{"num_hidden_layers": 8, "hidden_size": 160, "n_experts": 256, "experts_per_token": 4, "d_expert": 32, "d_shared_expert": 128, "hidden_act": "geglu", "moe_layers": [0, 1, 2, 3, 4, 5, 6, 7], "router_score": "softmax", "normalize_top_k": true, "routed_scale": 1.0, "balance_loss": 0.000241, "balance_bias": true, "init_std_router": 0.0099, "lr_router": 0.00161, "vocab_size": 4096, "norm": "rmsnorm", "norm_eps": 1e-05, "tie_word_embeddings": false, "optimizer": "adamw", "learning_rate": 0.00188, "beta1": 0.9, "beta2": 0.99, "max_grad_norm": 1.0, "batch_tokens": 65536, "max_seq_len": 512, "train_tokens": 734600000, "max_steps": 11210, "dataset": "wikipedia_en"}
Below are experts of layer 2 (counted from 0) of a mixture-of-experts language model. Rows are named router (the router's row for the expert), gate (a neuron's input weights, with its number), up (a neuron's input weights, with its number), down (a neuron's output weights, with its number) and show model dimensions 80-159. Each number is 128 + 32 x the weight over its row's rms, rounded and kept within 0 to 255. Numbers have three digits each.
After each expert's rows: a language model's description of what the expert responds to; "comes after" lists some tokens at least twice as common just before its tokens as in all text. This comes from a sample of Wikipedia text that the model never trained on. Tokens count by the router's weight.

# expert 32
router:176143158115129119133121071136155167119151136120144108097106057151113132082136120138086119107165158166153124171076198174109179081145158067089043110093181084120211141105086136088121160086074158153131147142135157158119116109134094144122098152
gate0:105133117088173084116151107127123142186137108155111145086135128040129119155110128081063131153129153151126204066133144097168107098136104138121121090081148108072148108091126106114094157122150123135153172120144077129121190131084121078105125190
up0:152141135154170129115120100103070130211148093133087081090136159081129100129106157052089099090103095130106177143134135109090152153146153132134132115053122102150158137186109108124131163040095122143173124132119079131083176111144122083119141160
down0:211136114073092064095121108134102133073118139118100142159144131115135093100109129114111121147097161128099115153119149111059053134089156079088096144130155090069186126187116115110144104153173104125164121201162145162081138141108152065207101123
Description: Letters after initial capitals. Accented letters and pieces right after an initial L or H in foreign names, plus LaTeX and score markup, such as L-è-ge, L-ia, Eb-ene-zer.
comes after: " L", " l", " H", "L", "H", "6"

# expert 62
router:079140088173107106155121151089072121136140160090050171157155082154159077099073148200125136110143115164183085125167070109114128135108143092123117133103119117058176124116114139171111134117079125169160158109086191110109186161125122185069164165
gate0:121159138115102149106144178117149130156108145083172147116101125162064096123117116133125084081122056177163085108116162088115138124146150167198119129125054114160091130159138078127097135170156072119063177135104142132142137114190125119158090154
up0:177089187087084176112164115140161155175167102096112108138129067125160159098105114123178165092143128071131118106116110129055115135131100146164121116104126099125076126126136168175140155132098138105134137080096068165157094083158071164161125121
down0:094146162107143084115096129122102193052140118124097095142157144113109102136115172143179143143102158140112179131127117131090170139167142091126107108165128139091146155072081129086130161126135146118104143100156136082082092135119090173123191109
Description: Mid-word pieces, adjectives. Word-internal pieces like or, ar, ib in longer words, such as elig-ib-ility, ten-or, V-ar-ious, plus adjectives like human, similar, major.
comes after: " O", "ig", " n", " V", " v", "iv"

# expert 33
router:174148095091187102133118090127136155137178117120059128167166103102088126118166076175174084167199118111137104177147072126107089129115160108183123088144149124133189079117130175115137135189149141155089099129122183190126161142140146109101170147
gate2:086094150207188138142165120121133086156123158108124121077130134106104073121110133095108146121132162151160142126159165074124063123104142091129156174133121108172100095111121098123139122113121120078098165093130124086157031161074171146182113197
up2:069100115097132111139064113137198130131158082084145163125079128176129160114197161108096127140154051118190143118122083109118126074162112153097082120156115147143171095132172156155115112110147092175119128118112067134149048113118142173153178149
down2:138104151135131105174144165134059097134106146142107203169125134133130123130115122149139161109145143141064143150164122124096156141132089137118158103083096176129070145161126158161093136198141187103109156144141053139103138132136046120146064107
Description: Separators after names, numbers. Commas after place or university names and dates, and row-ending pipes in tables, such as University of California, Berkeley; May 29, 1913.
comes after: "1", "0", "2", "3", "4", "5"

# expert 63
router:138103137155119099141091112138158111132103072132085124126104157164148071143116132107090166191131135102105119133184104109107167138069123077109145116161076149178124111087105142120163062130105077144096110106146200083103139108121128110122067115
gate2:152146142125155225115123178142089115210102162097126136185091116138190139159175114113100097137125107161092115069114110115153167103137171090113142080107119082121100131153076123129109145127042118142139118077090146119169112136200156106123075154
up2:116133128122087060133149053148129147040121075104132107085153141103106139112053136129173136090120161157120126143128151170159104127116083193160129173134132187124133098098191126114135124127155150111128179151100094098093145153045092135112164080
down2:157129147096101111089170149089166107186166192169101093148160100114117204172149056157146086101180133116113101112139079138100078136122107146125066114162090119114164142152050120156116139120158092126157091134025112105165078099130109138143200118
Description: Opening parentheses and numbers. Opening brackets and digits starting years, dates or counts, such as (2023), (1995), Game 6, aged 46, US 1.
comes after: " ", "\"", "a", "ia", "son", "on"

# expert 38
router:147067172138180106103103115183120118155136148125120067171148127157140144145147147147138169102157187084104135123126103131135176131078145164117180099087144145149110152141157182040110132147120083145132154062105108126171093161121107177144170103
gate0:130150136226132101136170146132176149134174074125133112150095178123060118105129151158108097090152145125124161184149143107137102127064099126179078173152150145111174152103134110084079127158101079196114221199146139125169093140126173112153154189
up0:138139120032109150179135102054094088117099113135093192146154128125089113158126066074141153151116085131130122047104164092127139183166127112113148066111079156153088114131125151168147136096135164094144128094125151156125199156117121104104101042
down0:098139125105105095035101158136132135108142209168103066092091103175105075155089132115096180100075117088123075122119099041093141114134121132079145145097125156185232082121149143132088114094173112134129164138121117153096106070115116114092163141
Description: Coordinating conjunctions, then. Chiefly and, also to, or, but, and then or now as in his then partner, the now-defunct, joining clauses and list items.
comes after: ",", ")", "s", " up", "ing", "\""

# expert 25
router:155072148131155106157097087161174116046122141193090091189131111140139136157145166114139114100089144133098088118130142137083180140169126163172095095165129117114209146151091115112151076150154112158137092110101076142121115097131141126164134121
gate0:101129153100149099125117132141153143166119185066140130085076188141142122145126177198052114127142084100154167133111128177187100066129178126142125101183095152088134143134160137109138184116198054118087080095165134111161127154148113148119103110
up0:170122126123172115154093166119103110147145135067137178099173105042154173127196143201070137083136098121157211098152145068190131062149101126161110141124098129075148127086119133109136160121209091111111128110132132131124083115116159177100127145
down0:200193111100130121109162126138126214223174130110126078164141118112104150163196160098117158188134151093099111175089162119135096139113068124169181065067092169136127072095087145120090091116165152159129162105108169111086085094121116086115108092
Description: Marriage words and headings. Biography verbs and kin words (married, born, named, son, wife, Succeeded), heading equals signs, and capitals opening names after table pipes.
comes after: "-", " of", " Succeeded", "\n\n", "|", " was"

# expert 59
router:067102142166137142141120179105144133134108125099098107082134132106131104140121118116095155178191159237151065072154056095088120100114167111116199118153140151159165124070129138134167089167146073132135138093128100139123118137135115138200176106
gate0:120137165131078099128073133100127075183153097066155132153221123106154127124174204117049126146131130127144125104137080130086138097159104086101102132100099104174177186135117124117136154095126095136139174120095168114129078092200137158100145123
up0:110087172113069057149117134135130076182097101082092111167166169107137107144130208100109109141112145127155120095133112152084195095145074134110109049149085185123123126101126145128110132103161093181117186136181166109095115109138134059118126077
down0:140132143126126066121149176180125110159129075199130135000117117071128065159111152076115109160153167157107138169073163111118128128148090097164175185169127150129052073119129208100141145149144122124123136080101167125124117066161110122177114128
Description: Year prefixes. First three digits of years in dates and lists, such as 200, 201, 198 before the final digit, in 2008 or 2013.
comes after: " ", " (", "–", "qu", " var", " Qu"

# expert 1
router:119113174134083141169101126160156124095175038082191060152116182087081095091137091084123127186099105125125158138107067067101159104139135128106158161162169151191132089154141154121126099116153134125133196045158116144179132110127108138144124129
gate0:110193116119117059154130115131094130123133118092150074163063145102094182078158109048130066088100130135113090139108161108113171118180094133074110137143141122121144126111166128151140121061117160114126127122148139108128132174135111116115115164
up0:145199141168139092141126202122162092106185143151077128079119102166152123196156161129111152107146121152092149185134127138101097120085029114088109126148158104085191132095117151091115149119143093165124124158149129103143089126157076161116142154
down0:058119065173118147130166145110146128111130146089107087055170111174092107147103156124173108085116131162128066069160141171069086191171103052088115089090129171162141150106136187140167113095102110105164141065138140095133121133133133128123107125
Description: Mid-word vowel pieces and digits. Word-internal pieces like i, er inside words and names (id-i-om, Caller-i), and digits or dashes inside table cells such as 0.01%.
comes after: " ", "unn", " Az", " Al", "1", " sem"

# expert 7
router:093129148130110115099156120124109167114098184105109104128174137121163154109138224141154107145114172188132135137158152133181137075126119120089047142184139112116188128163130166117142115143158109127125090147154128186158100175094185087151099078
gate0:158188100111109152106120137089161127131145115162084168168167110119144084149153083158157108097189123094107121100071126108125099128070096107141105130132072112164094167137103115111098171069170137133091228132103063124108163140186149108101064114
up0:071117109159132139136087143140164136090141087165102188099130108139156143073124163096153194159113128127169102144128136100120106151140106117081132153160205125180141104153117123187125141165083108168099091159133143132154149110115105174171121086
down0:132136134114133104102122130113090182110075121090132140122115148146113124056175187104116091126168122076116096108177143113090119151112085133189150161125041086153134161109158072131118142107156160045160141144105113114136162129126189154171108139
Description: Space before numbers. Bare space tokens just before a number, mostly years or scores after list dashes, table pipes or "for" (- 2006:, | 2022).
comes after: " |", "|", "-", ";", " the", ":"

# expert 21
router:152110167217131150058150146143166096138127154081107121084130089119165150173088119169121156088158136111139104117068076147084101076144173166110131090083077131081107158125053152113130158128138072098177101146166097152126145191194122152108109160
gate0:197174170122143101167128104137176166133135131158099194144082165129106133138078163127168063115115117126171075130127119148152122099107111116131155121142141108121157098102127120094128161177118106180141115167114138172096134148167129066091126068
up0:162105146126111154154073149094097033126172090090117141139162149158121070177100141089061212127168135122094173107163162157109101161165124126126165084138135179149084113151131121097169145081087119103144107156110128103168175198164112129098137188
down0:104149173088150164143100114144110117183157159118125099158109145064135140138125055089151174144105175129125104140092104137137119128120123121110101035162131120111145206091110103179078124127155157116132114175114099147170090076123165094103101142
Description: Articles and determiners. Articles and possessive determiners introducing a verb's object or following a preposition, such as the, a, his, their, into.
comes after: "ing", "ed", " of", " with", " as", " made"

# expert 11
router:103160111084130114121119122138154073088127131126094170104137070120159135157132124101132151151136093175107093128114184171207186149102106086187129149073146129106106142159129094146118145089164161127154135083130176164124161170102140096106118137
gate0:130142113129136112080145126122119139119151124130145069122091082106114167146139123205198107142126124212096130152105179110188139095126169083176176162091114137149125099159177141113124123099186156085132127161097156130121180140102141163101106158
up0:113103103187120116179083152086088159159129150133197139091088164147125115090134123120122118140095157135088123118101138172139127114115141144105208113176107131153094125134133085101168113116115168164082131141147116182203086186100086111112091100
down0:080160077132104098142132160099134126128129044109162153146115167170133093193130160176124139114107123149151161150147108107144163166130111130193116137158085082120103100116159181156167133185163188149124110103079143149112127136129125162158132158
Description: Letter f pieces. Word-internal f pieces and short chunks like ut or ough, mid-word in foreign or compound words, such as com-f-ort, Ele-f-theria, so-f-tshell.
comes after: " E", "E", " I", " World", " Pro", " F"

# expert 6
router:162147100119120124135134126121125162123123177164207114103118146176108149110129154158106132161076082111126130086179107097179186146090161133070106117115136147098148097148105169148077099111168093062179090113117087163121152139037121140147162112
gate0:139192106139123172162208157096099103149086053106091108128181116118178128106099099121103102148142079118112172076122096090061134176095076139178117137136142162223170076129143119143131138107124158141109124128134152145143149104125119102131167088
up0:153160122165112146132149128123162117183162116143122086114109096137143074123098188139132128132148091097144130086145107121092107162102146148163137138131162161155126095147114120124119165129131138128132129119093114159098201125171107144085182133
down0:167139141113152103136120074093117142163077142158139074176138108138140208099156125115104132127152118193135102108076149194097137111104213125106088098112118094153098095128144088135140039085130097165140158093134109091129177094135126081129096153
Description: Word starts, common words. Opening pieces of words after and/or/for, like irreg, circ, contin, local, plus common words such as other, the, New (York).
comes after: " and", " or", ",", " for", " with", " I"

# expert 56
router:137172168075135040123145088152126121111088112181174103123116117161120119103133112157159107145109078106116082136082132118100170074141096070128125078162156102140150049147123164114143115110154181085135062150061186102105133155172148119139154127
gate0:204110106174123133154111102109168150128116172075124123107178172107138121122069082129172099153158087129101103101145105140138138207127104122142114148125122133134163141089082172150052117161150199134145123098151097102170133182162118154145079078
up0:122130114050126105164109138071114151099111084128131158135146060189115158100187119162142107101178184080130183181101125135112098104114131135143115116134127104101084092136161121077197154133094085153062162145152133178114158154120127064106130141
down0:082154144123148093111182138099129122105185123086126125153135151109150189179144102118134098098163147109129128128068193141182131104121189180092065127221120204114083173175142124097125167121106111127151226130125164092125123140156128139077107122
Description: Initial capital letters. Single capital letters beginning names or words, mainly R, L, C, S, P, plus table codes like FW, MF, ITA, as in R-achel, L-onnie.
comes after: " R", " |", "R", ":", ";", " r"

# expert 22
router:099144098157128137162107126171157120122149118118113087132169119148091093167184110146091131112059102098148142121129131141122141113152125086137103113089146094105172081085134162071082137114119085144174124132147148172118082093131141119179131136
gate0:096155085073114106156123118158130116158040121170104155153182189123089095120178109113080118234061159146136133162157115117119152144055087138098174142137147171140136201109133134132133120137144124175137130117116134098077192120124127138132107126
up0:135136056098137109115099095160229140171099119197134065138153205152144059134149136126126126163112170121136167143148160094146122101092148194077087123120084123200133166115126145134054150113057162182125152134169142140121085100075152156156145103
down0:086108135135164096109096113159130104145149153170117156175148104074141116144106170155132122134195091116119096128120137105070141116146144167105174165170122141123132146191090165120163147148142148142180177095153166155141090186182143140110140119
Description: The after prepositions. The word the, occasionally this, that or their, right after prepositions like of, in, at, to and for.
comes after: " of", " in", " at", " to", " for", " on"

# expert 14
router:119080151084115132161107112090106102177085145155117094148149157151118144086088134088151146110148165111061152066082135134142137142099151151111164108112102132160114141141050184172099109126126187107102189120079115147146100143095140139117112131
gate0:132148089197087079166103112123217108126124109075163155094107150102123161138142124175167153112152075142182060110133085141169161092184134152152143107106148187091140109133144115105202172145145173154123093131146127113190133153123177087157125127
up0:127115141142107085160113091144170135134107122137175111106102141101080156116104156148154164120141114115145074087103079137185129063141119153165157127130125154116188131156118127147189145131152162135121115114108103132214103104135212121189110066
down0:173059163123111119068164091157116119113108111123162128135109160106150171103130079155119149186126127157120095139194122156178066103135096073133141103156135113090106050184113094138136116081140109176111145134142149159041157129152149113107118093
Description: Clause-starting pronouns, relatives. Subject pronouns and relative words starting a clause or sentence, like that, which, who, It, He, There, usually before a verb.
comes after: ".", ",", " where", " that", " which", " and"

# expert 43
router:131170173124147144082067082165215096113112151135101128120162102145143163108183124117123041122163114114136106150145079117131162144112117082176099134123129121197190089148127093129167115134145120149073093164120176151107118189140187094147159139
gate0:065135144108118101085069119102165176115109180088157180084132137158133119137119139125102148183073113154093153149123196147134175127119187115103124129136187110087194143160134132113144067149089102131114167074168160150164154168039176166126124089
up0:122192145116195095125170067193126129126086130086126132095130076139164103184060104090161135156134109130152107104120137149131143202113162114173124164144145107128165088142149115188146080166191181147103146137067152142207144166096128132127098091
down0:153122098126144122068133149107177135137176140099145113108190099109127150106118063164131122074097156140084128108102144078136103127162255123117202122157080170131114102164094101115117139103099119141126121097155161090207077106165103163142142170
Description: Pieces after C or ag. Word starts and pieces following C, R or S, such as C-oll-ins, C-ok-esbury, S-erg-io, ref-lect, ag-ing, cont.
comes after: " C", "C", "c", " c", " R", " Sp"

# expert 40
router:137179079160166122096119045181146166142088085146118085170093101130136160165205104182154056121109084117102098176101180113134212131123157124142098174113094099126138113093141153106147087174169137066107089159140108150129074167114159124127134135
gate0:131139138150111146133127119151160161118074088147147159120121128141098111169157158133137143135100108110102148147094147021105163110107142089124194166069130066114132148110134154126159169102192166090110152135136142082104100160154104157175101170
up0:101130148117034057121146135164100110160129127140112119156131097162110148165170123119137116132100071111119088143121124080153136097162183083067146150153096106027089114097117138104155134123154159073104128083121119101057113104110081165158129215
down0:063083134123125097121126127112118074140188158146149118114122141123143148096102127099183154062194040173086116130191143126115106164143154105184141122138097128078123174052114166127095123133139162106124120162119111125120183116174154123114139157
Description: Ordinals after articles. Ordinal words like first, second, third and last after a or the, plus word-initial pieces following the article a, such as a scenographer.
comes after: " a", " A", "A", " for", " the", " an"

# expert 51
router:092198133073160087168096090090093164141139178078143154138101122107180112137082128146170115131182166106079138108159142169091162126158097119139143129132161094080158125118137138154079170063157176107083149120139177069146164108109079085089146117
gate0:196126142145094163129202121154147072144205080159166124197106155134137155146101120086096079050113135150086119166089175172106131132075114139121154078118118170100131127087136124093189126109103141071096144101088090172103126163141116125087112124
up0:139111151134134138109140137116140157116147091088116195128131047132148149120213187135081120092107130128136119101129101154114083089150113090112105091152119043136160123094131124149090125151104098115096132129125178079111101136167086128105132107
down0:073095155110150148165157160156170121112126078124159154121099138093107134086114160104148109101154071125067108094129131112153132090120137119157155113142108149111087090186159084175200071141092163143142205156170157142154197126163191140102139087
Description: Separators after numeric table cells. Pipes, equals signs, semicolons and slashes following numbers in stats tables and unit conversions, such as 1.000 km = 0.621, −3 | 57.
comes after: "0", "1", "%", ")", "2", "3"

# expert 24
router:153179133102089116107130075153082074129151089139100160121110103136108157105176145163074140154094130127077078139130146178152097138126150113107097080171144141179127163097098137109143165078136210155094095170083159111157152119182138126128117123
gate0:175094123133057137162105099166064136123125122162164127112123097162137088134064088144126095116122126104159136109172131087148061077114112155093153142147178045168096127157052137072143128106121155151156127119101159153140142174167155126136131149
up0:137104126186083173166117114155137149134132133145162117127123127174193153137087093116065128134110089135118186115214139130143146156117169115133110131126173052189113075106155131137146122103085148169175127079156122118129116167151206199148170167
down0:137110109158158091086034151125174150132106118076089113136174087103139046095141199052157092079169119124135127063125158152169113133122087102122091058165135138127143114136115161137140134150148060157175145160151157156143131172186077053141152116
Description: Name pieces after W/S. Second piece of capitalized names after an initial letter like W or S, such as Woll(ongong), Wey(mann), Woolf, Rosewall, Troy.
comes after: " W", " S", "S", "W", " s", " H"

# expert 42
router:123114075149146153110080115170161125076119124133153131165142099147121155125182182156102136137096157125081110127094117130089156104143178140093176123138187093090161080124113163138170091111132082125099103085085154181133104121087099059109150178
gate2:137108199194185135116101172095155163096141135138102099150135089135173103157139124144102102184176129111056073118109148137116155110077165124104134143120164088204142134160140118148086100179165143108128118123129192103123114145137143120152128137
up2:079164210164190115146104108109111156099114099087089105117143140119180117218078122096100108108094138138083099140123159163115142081140081158115172141121176083165146126224161130128126119163113116159098138162063152121135118121140092094134124144
down2:167129109118119085143110169096076097140118148157104104126092132140138180101134107111184117192122127209139120144069141113131209147119172106165159133157124090152162120047134183131103136094076090090152116089100185176126080112071100101091119183
Description: Capitalized first letters. First capital piece of a name or abbreviation, mostly in table cells, e.g. football positions MF, DF, FW, and Gold, Kn, C(HN).
comes after: "|", " |", "-", " the", " in", " of"

# expert 57
router:085187104114168143188107102092117153160149189130131189077102145090094076149123124182164109179160125094179144108165072098116141132162154075178211123186179108081146109101087148161065154107155139137102152125115179088136163106144063140096129146
gate2:187133117132114114137180137110105076182083131154143106097143132121117121148185109104056114102089073148088147148108189184153107161072106159139114038134110099153136185074168115117129162134129130129088115138083106120100107179183118147104091144
up2:083146135122149115098122113144121097121174109103145107120162148156191166122078116103156173091110119117096115159121134090121138138107110120127198136128156193110078079164132130073154090158100120187150093142124118117144143084069178075158132125
down2:141146086118142155174073077088119182122108131126192158145142127156143088132123131132131074116123139116114157032072146106129110071132094135142137173154173106213068114137172141166159115072088056115126165135175125131123146158119156120107151135
Description: Separators in number tables. Pipes and semicolons between cells of sports and election tables, often after numbers or empty cells, such as 14 | 7 | 13.
comes after: "0", " ", "1", "2", " —", "3"

# expert 18
router:125090172128109178131201120122133111137168174178134124118116138142076144171132112090072151101100156123171149096091100093188097118140195133171144150112135102122118135151109118116087145103136104156107170114103110164094158071115120101063127099
gate2:196090098112120167143147162084097101127098197090095200173156174146134119084082112144132144073110099102093153124091125108095088173133134123155169150129098160112053127163137109113083078157168065082110146116181121122112106102125105115146100131
up2:155098109160054140090157159147143064125137154122151091135146086140151153150099090185094145048104116130111116144129068115159146142096145129162088135103106146105116124083057159102041120081149076147228143162190148122072133113166093129175142115
down2:151164087081167108123105165135112152069093140142154115193127166169103083135115174159125180156126080107174109180144116118107198161159079189156109135127158132138128097143137083151166050179112139111070091195134118164141061080143138128133101118
Description: Section headers and notes. Wiki heading marks (==), See also, Note, Website, Label, table row ends, and the ie piece in Serie and medieval.
comes after: ".\n\n", "\n\n", "\n", " |\n\n", "See", "=="

# expert 17
router:140161151094176107108137073196133115132116109151068177115146051159099172127147153109138167191105127127065096101132182182170145095153130096098106139141133113077087145155077077101135121082156140175149111084123139089122157144118152136142094100
gate0:126133148155110118114131152105138157120153122099135151114147109114154148107118135180153130118100112171147112160116144152121112145122116117111112194120087072122167151128089054128153145197194130154155087057059168165059146105176071105135150130
up0:120132117156125146181170141183062133112146114106111091132102137058118087156116153194164135118139092109132123171150137099081128184152119194138144124123066140155092158181097089130122158110141130129114113097120167173113130114122114114141166134
down0:122157123139141168151116155106103054108140088123100095154146154091094093182069177135184138180115104160072178120174128148144125103161107129093095128099150233113146084142088142185155105137140122161197084115092051105092143128132134104137158131
Description: Vowel-rime word endings. Word-ending chunks like ing, ick, ood, eek, eat after an opening consonant piece such as Sh, w, f, as in Sh-ingon, w-eather.
comes after: " H", " w", " f", " h", " W", "W"

# expert 26
router:118101167189147129095122166145118167113157122138095113143104118065086149116087098153179081114087131165090071169079135107161097101062129131149126168125122129169171148134106080094140137151124159126097148108162158149162106096114159088134146130
gate0:160182156114199141093075172071168132093106155141123171183160152213073104148095116127135134203129102161113110110146114157173161160110134116103143161115133110139098106137187058166120101123140114136116175100096162088126156076108106155095088172
up0:142021072162073067103135109183099195137105109153138165138102130091107126084113123161093170073141103092138147146121132164085138089155144156145131117120092099122139142118106151111167159193140091118090183108095086164135109152178145164098184111
down0:122153168166083140059135158139146119106109132088133127094164145101144066150104165086102175161119180083162162137120149128159133171099091170146166116111150134149134173176044111137061156119152138091161113112145134094112143167108164143178140092
Description: Biography and section headings. Words and word starts in section headings and sports-career biography text, such as medal, football, debut, inter-view, career, Pro-fess-ional.
comes after: "==", "===", " an", " American", " first", " National"

# expert 39
router:139066120165061109148117126158156109126155111183169138100122164167148145138120188141095137108103111182166056153096144149101174063140131123115072141177072106078133130182137121124173153109107134095175150095095113161151121114120173086152102187
gate0:131118158176107166134119118103182196126140169142103146134147122166107087166140118137124132122143138096102128167116132141133113115101150147108110131125110114147097065206166114110106172093100158174148128161169121156143103099133143135141167113
up0:122152094151078148164096167122133144161094163151093116090170093161183088123111130148143125145199080091167132106136108163132065134078132147085135095146176162120132154101120068120123151118135143191115139156162187076099125081200094122067163167
down0:131133117116134203094165076129130086163101138082121090178098112092134122109146170072125099074092105157079103119135167164038129094105105105083149084127085135123187097163098096135174152124128136132124064160164153096140153139125145096123130140
Description: Capitals starting lines. Capital letters or words opening a line, paragraph, table cell or article body, such as Based on, Daniel, US Billboard, Rumely.
comes after: "\n\n", "|", "-", ".\n\n", " =\n\n", " \""

# expert 4
router:095092098113167134168183101086136148104131101149121159070091123136093122130161103149134136100186149132146144143136095117097064092168138069129098122177108108141152176071136166163098103160090123129103132197173159142110150132130122160077189128
gate0:109132197175089144082140111166122089127120106082154135163122142136156132157171215140107148140072157125161122148105107223143186097100109147091119141137105097161200118193141128151119136121130137113102122138086137149138108080143160141099104114
up0:126162079127152132169158145100169167124164141173124100139129074096108098088080074138126088174138091160151158132139140097067104179148158084135140103113098172153082130098071140087134087140169121134136132087127094147162101174116160127140117124
down0:142112177079152180096137206143134132093140139126193109158088134122123106157116105102103130158198101109115105104085092106123128125101121102137114134114058150133067118080120129165149157107122130148059158098105181117172172210090120172154130205
Description: Score and range separators. Dashes, decimal points, spaces and digits inside numbers in tables, such as scores 6–2, year ranges 1866–70, and decimals 3.4.
comes after: " |", "6", "3", "2", "4", "1"

# expert 31
router:108110115075087155168104084135113128153144120098167109170119213148136115099102127155149145175124075141145122177158086174122120115079149097118201061146103160167200138114124106092149157121158158149111150110149093149157157140119159079159208106
gate2:133166097119152159142116093107095136126130122083113110054143114149062128079110154092064143173101143218199165123192138135093149091082164120120114123132197158159129135111102109165141159187150071185165118135131081105148136115117057134142150176
up2:106118105104166127129110120143119177070132140118205150118173108178193120185064087144138161139164169125078081138151144143122124202154077137106155103120113126073101142176142101193106132075151159105148069077173181098134127122078146165126152061
down2:162171120092103105152099129137141112191095141130143143124127117188160060144117137108117151105167102106133116107111080122121174152124138131154194122086110153120127137110156215170128104110149188130045118127139121145129085195132136167167111112
Description: Consonant pieces after M. Word-internal consonant pieces right after an initial letter, especially M or K, as in mam-m-al, Mil-ner, Mir-r-ors, S-om-alia.
comes after: " M", "M", " K", " m", " Al", " J"

# expert 13
router:112141141165172113135177123127101099174137139147097136189120132102150103186168120112145164152121185136099161157133206103132094152146124163133156166163080112094069170122074076145116129096162133094135143152081163083117115145197129109129086179
gate0:175134111112129173168166153155170097171150103148164106103094161139095122092139124134104100112140138153144147139170122133122159089123059107167070140102108144141090128121116159145128164108138190155184098096117165129137153124149103136150159149
up0:133106124127138122151144129189148133136126060170092137196132129152154145129111109096172165133100118165171174116087099107171141123120142061140185156117163114114156163114131116107088080151165160074109170122090144158164115169093187161142062134
down0:201134083118164121119130102110134151129087112154115136136165150086129181172125104171144121202139123129111191150118194071136100137095039068150115116103145154098166111070149123154108136125087137148162153096121086135141109137093154117158163127
Description: Mid-word pieces in names. Second or later word pieces of names and Latin or foreign terms, such as habe-as corpus, Ple-as-ure, Fe-ij-enoord, Matte-o.
comes after: "le", "e", "re", " se", " Se", "te"

# expert 50
router:116157173107207110109111139097141131083124072144097098135173044127163133128166137124168151158112116147131072091086126156170080104150132097094145114082109148178088082167114128122166077105108163061121136115114166095088141117166116121115164097
gate0:123098153101147139065175129118122181123050163140159112122166146129152134133120149170096131140135079104135103145166132186143154121101189164126087109124099076118124130134125165094108148083106113141143138171075103142126140093140084096162057153
up0:066151111108193122076165080126089131119109123109183106159063146090143176130164146154128120095096105164069107099179132038172117145158139146088131100090115087042093112116156135104135108081081154127135152143118123147137102140135101084104121134
down0:114135079157160104136099083162129169103103104170147142164108115150064101182163110125156162141149088072155164130104117073131133188161123170098164110149122081153103136103170074189084166078119060134155145082151093122114099117147066131115108150
Description: Latinate word middles. Middle pieces of Latin-derived words after prefixes such as conf, comp, non-prof, like conf-ig-uration, comp-il-ed, dif-fic-ulties.
comes after: " F", " f", "f", " comp", " cont", " adv"